config.yaml
n_experts: 16
experts_per_token: 2
d_shared_expert: 0
hidden_act: "reglu"
router_score: "softmax"
normalize_top_k: false
routed_scale: 1.0
lr_router: 0.000267
norm: "rmsnorm"
norm_eps: 1e-05
optimizer: "muon_variant"
learning_rate: 0.00734
dataset: "wikipedia_en"
Below are experts of layer 12 (counted from 0) of a mixture-of-experts language model. Rows are named router (the router's row for the expert), gate (a neuron's input weights, with its number), up (a neuron's input weights, with its number) and show model dimensions 144-191. Each number is 128 + 24 x the weight over its row's rms, rounded and kept within 0 to 255. Numbers have three digits each.
Before each expert's rows: "comes after" lists some tokens at least twice as common just before its tokens as in all text. This comes from a sample of Wikipedia text that the model never trained on. Tokens count by the router's weight.

# expert 13
comes after: " |", "|", " (", ";", " on", "/"
router:133162146119135183104134130163172151087174106117139125119102130102110128157142115107135066156122111139129139126103098124163173167087131173165143
gate0:089156105148104122146141153126128134093171146109121148109123137079114155118163104129133119148160146126162106080112116106109123112118156126117126
up0:125140107116153139125139135118147103104115119163099128131106095165126115168099120128127100155094096119103151153172145162144117112138177161114121
gate1:085141148144139134082141123119148188105123049150129115102104093105121135111128141127158102110122134142127115142114153119125138108147117116188146
up1:126101111133120135178110124139156112132125095142147142100181158126138107132132161146081116082132147128148124153139134140093114092132107138124099
gate2:141135099125172132175116100144121172099125119120144147166139160094087165115113105103146124122124150124109138128140105121116154133069146116094096
up2:085117104121157129119116106090079150104082116173136099126188138096124181150156142071121108112163162121155124138143074106144165097124117137086103
gate3:165084103135150103137158134132148154131086116156121133121144103169128131120115113180120131154138129126093100166132132127108136165113112131125127
up3:103108114111140109141119137118124128125111114134150126157120109122139128107136102131123103168116127137095145134140149146118086092159133112168170
gate4:125142126087112162120144125143113144127133132106143087136152120095143110123127152115161090167136144111120135101071138142141124180129143145148123
up4:125137158116126160092098107127133094087118105128168114124126172092192165090146157096163128141141164131121133097098157141133122143140130120156121
gate5:104119095141147137095157134162163069105125106114163120119108181142101123110112149140181110101123094094123126145113133125176129100119142149119103
up5:131102106140134164119119143119132151100137087103152171116103153155094119120108133088105137113145132178120132103198096125138106132106146139115111
gate6:162134141104150131162153132157146160101128149128109174152129138154158158123131108114131175137120090145119102123111100108173150100126113148138134
up6:129118144116151146100130142114100136147125158090125137118114157115164132131172105105140161147085097165118142109102095107146140091147111110110149
gate7:100109104136145150183148153121135104084175143112158171127137161102128147102118161091124137154157145117149146123118122126153131130121096128114145
up7:146117185117109118105117101171111113125099111160092077135117096135115112113091123151117161088075110152110111142130146115105119117147148100128126
gate8:104124135117152127128159161153131113114176138095148125137131132117189161106153186132110095104113136117135152108125064096122148112120168126094152
up8:093123138141144083135163105160140092086160175094180138125108135128175126110172140151096093081116154120136125133114105080137141121089130116124096
gate9:153115193134159110136138164131155133144115101123142154141151138127156132082113158125150131131082149113152082135094136143105102090104123132086131
up9:100100139199127160141102126103109092134135073142135098101098140137150175153137122161116122143146140116139112099151141122094079093127145158081115
gate10:144117107149113156149089081133147113153175163151128097135129154117121139118148101143133153124161144067128124119165077103129130174137152135133146
up10:113106127169129118172102132129152138144106114149102091117110120156110135154132162109148115144145122110133140160095122103152154161102120139123140
gate11:108129146129120126122152103106162096118111127129140078170122144120108131154147198136127103078123164111147146117122151094138140121070142093169113
up11:107127152149127132133148093113177124155102145114181082165155142148107119153164155122124124096125163121166116114116113108110096103085114079148148
gate12:110094133150090135130144164153135167100086148111175117126137128120153124124160123095126087157156095154142146144110094154125119113114173127124110
up12:163120151153122153159127143124095154087120071097108129169120106116116139159135097120130125133103152125115064159137161079138136122086131123130135
gate13:144120098135103153089152173128152134129111154124106130166134157142165127099125119157138135117152062106105165088113088130117106161099149122153131
up13:118148115102127091165166121163092127107127120166115153122123144169075120129112141135072112135117166144112139180103128100069134100128132145118144
gate14:106135153092145156091138113144148167096112145085098134118143125090133196060129152134139117101135169116135104136136100148108107136143116144160121
up14:117158058110151131138126150112082066145183139168116166117140127125098168118110113132116128137122095152123158098160089123127129128149158082124126

# expert 0
comes after: "\n", " in", " of", " from", " is", " Country"
router:104140144132160101126114157126182138143128112083135159145139123150122106160109112150126159140130125143129131135146133110175103131099117116130104
gate0:110111147141108097132161148106133133168077065156168103132145125095162120130161163119122118135187151130116093095165157142152119061128127123131086
up0:116144115126152150119142120142120143153162179110075163120119134126085138108111125127104138130101142125152161159120073148137079103123089118148132
gate1:119126144139147169136152134161116123115102156053113166114131104134124136126110117132117128125098115111084153129094102062152094107127120109130109
up1:134157124099136165091139139145132163135118110093084131120132139100105155144135123088147172142122114103114124117145104112125128103115128082117172
gate2:148104110101139098139158105116140122129110126122090125082075129123141132134100118139100145113099120144120147124141133103203085094141176101118118
up2:146158145169106152162127095158089141136138119132131116125197129134128106146111144093146134135137096140126109127112114121146159123116104139104152
gate3:145110133134126117097129111112117112135124145098092137096118163119104167120137135124105138131164174131139120117142107178158148098162124111179141
up3:122105102113110131139118133108124131119156135152132099156084053108159124159093128118155136144094130157088137136128145148106138125117168164084132
gate4:125123130181160121148108156166136103166111108144119099146161136127090148126118096106124141133121082142118139128117080089126101130145139088157168
up4:139152129116147100117113113138134184158123098134114153103097092133149147115151122102144147146137134197134107141109185131106141118154071131097122
gate5:122101113124152147107131111145107134102147148102169136146128145116146101161127143144131115174148128130128109151139186150138152165122140112153135
up5:160123118127150087173090175136142082136157132150120105102177150136189114099097123151123119128135089137159098080105087101191147129101141096163106
gate6:149152122119141109141109126138125156140135145119143143133146103109148120117091147131128106146153141106123123125119126168130145161080109194164141
up6:189101133095090135179112156107128131162131110131164142134149108132152116125123131105091095157180163100121099122126105142085141124129113170120117
gate7:147093134088151151108126131048124095088135065145133105134155139122130159126072132090145143135098128146129135128142117160145169139140074122143122
up7:104120095159126133147157131143143202140139167068140152107134121123072110140141141129128091099122139145153157152084165124108104093098163148118161
gate8:106131117107129117128101119176103110133131128150129124121106082119130103114146162178140151105121130144137115135131086126173136097088081116128115
up8:121154103111081133146114147171129138139127099137145083119143117130103101122152167135100146100131112130142113127131113108179111101072121054117137
gate9:092154131151135097119110136119154116109176066128066128145107104113150120113132081112106119121109137124112169138143095143104114175126132119124101
up9:137111131138081127125154179139131100149078178163189117133113118173095135103085146104154136084048139124133114142088146120113114123079101153128105
gate10:114094109144139109095078187141124168135095134100171168141133126128088117105093164094123084142131107141077168113168137114127117127121161132093098
up10:129135180113095081147099164124105095141125132095148119136115107139140124117125132169161154106095126090123075114090112118121132106134090128118103
gate11:103146115077120108107175109154137152118072108116153151163155110157138123126129116160135148124106144149125132114094120147120100123170122166167101
up11:147131151139111128147096094117165181117135123109124168121145136123141132135154161081157125115146149068132131114101134144123103133125120184133124
gate12:130129150129122143077117173092116131107074164146104131124118145171144108102101135165156146111160158143135169139111095111153159147129120122102086
up12:120100094123083128168121117104126133115132165159134159159110161101127122131109164133129172108138203119137109131143162102146110147117134115117107
gate13:112168114131099128103131140122117117113123093100111126108142155135101156134125141140119156104106098062147148125143116118133109144095112104080135
up13:139147148168120102089121129139095084100108104085154141137160169166111135142104130147091128138141122097137133120163124119119148118127129149086148
gate14:154105137141121107136096119122148123085129116130123093151099087148155118115108117110081113083099081113126200121130107109132130127078113143117130
up14:122090117122140140127112110112145106081146125123133104103127096146143125140092111129127114096122093129130199117141109110146090107056126139094118

# expert 10
comes after: " the", " in", " a", " his", " United", " New"
router:152106104139115123117133078143095139144099083111181142097158116094141126154153151106135106060188141110081163136080157111171118119114153136108124
gate0:123130146147095158154127109143107150137132108103163122097102134136164137167149170129113115084141154129114157122140123149114135128165111147136093
up0:124115127161107138149141121159081118129131084101179117089096153133159141152136183138114112099150150141138146109124125132134142132138103141130108
gate1:130117107153161185107128134088120135123143142122129192139151147121123097124144121123175153103120137103097127137110100148095176104153110144130141
up1:103152151111157120134108100105146163136170119116132110113128137112096159140146124103127147146133124183102133125096129157110105131108122095120144
gate2:125116113103160150105127174122136145147101085112101131143178116139160128115103123106141079133144120137113132127084151155128167151122152126129064
up2:104137091102126140141134125148071121085168138132079142178152132146153109176169152112154075160088128105153149123099127166104144156099132074139118
gate3:133096155143107121088164078152115147134159086122137102102132106157134144089117108102127131148100097124131157165130146150136116108151091148116127
up3:131115133099159141106161104156133113136147099132148146149162114155164115102124082123122152139145123139114119117177145126116093096143105154116120
gate4:106097115101105142132109134139069096174131102131155088109136137131195124083088085127163119099157106130133126121127154209135129166127154147163140
up4:106132108090130145122132075115102129135154120089140149101133100119169127091102100164176157082132129132115122108171165166116140114088148147128137
gate5:124173145093151177130165155117124150157146100114139132159145126098123161165128100121100117126117128127121143108123133189107132150181092135131165
up5:138132117085131165133146161138098140164100125086132129118112150121112148134155147126138153132122162124128127095080143157161098119145136140119136
gate6:137129104116168136144134147095130108108139098123122132090115112138133134103108155179139113142141122103119123121132130107139134130129119129088089
up6:129163116140102108154070150130094092077096138197166110163154129155129097141092108092095090123122135144160134139124112138129166144154184138135133
gate7:112115076097148120106133146145091128120120081116150101140114142178131158049133112083131148152156158122135132151129118107126107117192161163137106
up7:105113112147173103081134117114118129111145142075123127119129130140153131178166122138095099129122128147112134123139109099137077105117134124146143
gate8:128138129167152115108100117156141122191108120139116121106115111124136123119123120128143150134096111159130155111167145174129141137105088089129119
up8:135148104097167199138124111115151142116128093095123148138122163138158140134106106147160121143137139144124114163155162123109142111130113118139114
gate9:149110151119107128112190148115166084161134098107141118116179160113149101163142097093144084107144132099153150155123151128145135105127120121115144
up9:102153127142116128149064142144080154117122163148102156119078094122074133094127142173112163148118164154124117109100110116099173185099129145126116
gate10:129173124125107122115083113139143088094151083118159117164103151125128055113137096128140073110133149151140147111144130138151135135099138162137148
up10:140094162115100121128133129189136176127104140102144131125114113125150164140127184175138148159154100144135122145093087115125133131163114081131089
gate11:092074114140088149130110132113124128165137113148134132111167096106120122148144140129117137112120146120111125113137136124091129167151133126133135
up11:114193145125145138125159141164100132133127120159087116132117131125127140122128137133126144128119122139128120109106109109134128151175051099127104
gate12:125117114171158166109138063120066123075134145090124134121126123133131113109127131118105127148118165104103117122134134146143131111129119132080137
up12:137144132113079134145086123137096115108095100118130119114136103140127117102149120106094084144162126079103111114107121109123106120119120110095122
gate13:091078109138078118063148143132130111121147136123154123137144081167099156105150134132140099171106137145132118123104115093076143131121132128128185
up13:122108122122090129098110141175114092114123152127138104106122110167096145145115097105102099113121161137125126102161121126117147165097144099153150
gate14:155099147110084136104167098097112104155116126121160116100169159110144175140114156134124091108126137145074125157151100135136149108121163138134163
up14:075166052109139149109122096087101136136156074113125153158103157135110160139176126155115105176091089158147093078154130123139103144135136159112111

# expert 1
comes after: "\n", "-", " |", "|", "==", ";"
router:115082148146123098080125121105166167137119139088087099097136130150128133164095152139164147160194113090110107124104108124086093124093105131105086
gate0:130108101145134132130124141160129132129081143101104128104095110085117166114127168099144115103095109126109133128147121144148128129150119151104104
up0:105171141068128135144108134127113124148155143148130135126150124166162122134084119183103099146117105142148115123110148112114123155074106158133098
gate1:146107124166085158140128127116144138123153168104151103161090115086133150149127087093151139129119090140167158135131089129128102156092147128102128
up1:162120137130108121087108167101149143101130154091140105143083129126126139149100129114173168116138125118139146130115109119120119143082126107101131
gate2:152102150098153085099117083106144125136120126129120135138109189155129169102115150139132150103145131117100125121131117099116104108071065112124124
up2:113145130162140173093099127115124150132097142117134110121150119094076124131143113133137114114162141103128133133105113126123146143170167166152140
gate3:154112080110125140127151110091147156088145105144125132122135114162120164153128159083184153125141110109110124127138138085132134143118137134146112
up3:076134136158141109143072116106115110144108113169122109085089129106148129093102130133049127129126124134140150132154108100121137140139134099126132
gate4:151123105105112078109139131145161212087105139110148142154162127107151149130115118114160133143106178143136125129100100121151126147086138112106109
up4:166135132141117103113132118166131147115091150165121134120104108146100124142113141087144120138133123103151131158058168115135127119173132102142114
gate5:161103161113139135112099118108186101154100097153141082164141126126114138143118126129110102106144117127135124140143099122124159118138173140145115
up5:131115127108122149095110131156151143111118114141121120157142113139167169149140144128130122087151120141136131126091059126143161152149175112167117
gate6:117118139120131102063139077105093101132144086153116107097134126119147119099128133122153095121113129133131114094160157123139156155124144146122124
up6:063111129171107120128149141130125125132102101149094066129088133132149140138117138171126113112140107167151089160098156125147149126088135134121162
gate7:125106133141126105111117109130116115149128163125113129128102156114114128147128077155167142101174111159129118117101125164185126137138100137098085
up7:095119130173111168109125140153136121186134155172090109121150144101130126129150088125103156127176120141082123129116077152125130127100161145149126
gate8:169120116138115150135135127072168145106137159119094125163131136095094170092149153081113112177149083098129097098157113128140076148166119100173128
up8:090143158124149112102132124185094118160128088182147136130148126114159102108130153196147120094171157146122150153094119135114140112167108108149131
gate9:131120144146149097123145108132153176154090161134074095077138160131083187130141146105081153105109147126131106145110155153102116140166071125129139
up9:138132126151121126087087111125151122150084170126127148130143104078108126157099143062138116132128114110148137089139150111114094123084108135146147
gate10:124142118136115100117120127158150139119123208097139099123107153139162086137112114125143085146159116143157151138158162132137096107084153137152067
up10:110100138144098108076127122141155127155112134102131116159078152105137125138137124169144081103129113114125146118101138092112107133167134105112119
gate11:115097140115130096074127151067124106129116076120133108114098122157151156090131101134121128132114131134134115115105124109145113159120135096089093
up11:152087111122111125114119096106120129185151070122127161146107140141137142137167150145153128070133138140138148106111146111138124130155142115108094
gate12:095150114138129149164097144105139181129149134120102134115130156081135085101132112137107152136098155096130140149112155130130154156122106172144125
up12:126128168090127133092121142146099100142122103161152163062181147142151144125106133120147161090108171132136122165151141118108179149144116132124171
gate13:100030087181079126147127116118137137128100131153142131139119108125115124124118140141124095147121142111086109126116100138130140156129126120144147
up13:153143141140145148144184120120104119113117160099148127151123105149151141168118136092145090101143144161140142091136120153125166127105138145106106
gate14:153128141148137128115145135105136157164106136178124127074132157109151122124142126116154146138132102090137089088123117088132130126113100170119129
up14:143151141114108104141117131110108144079142114079145126114144073161124125143107149167092139127137123142110170111130137149140129162142137130134117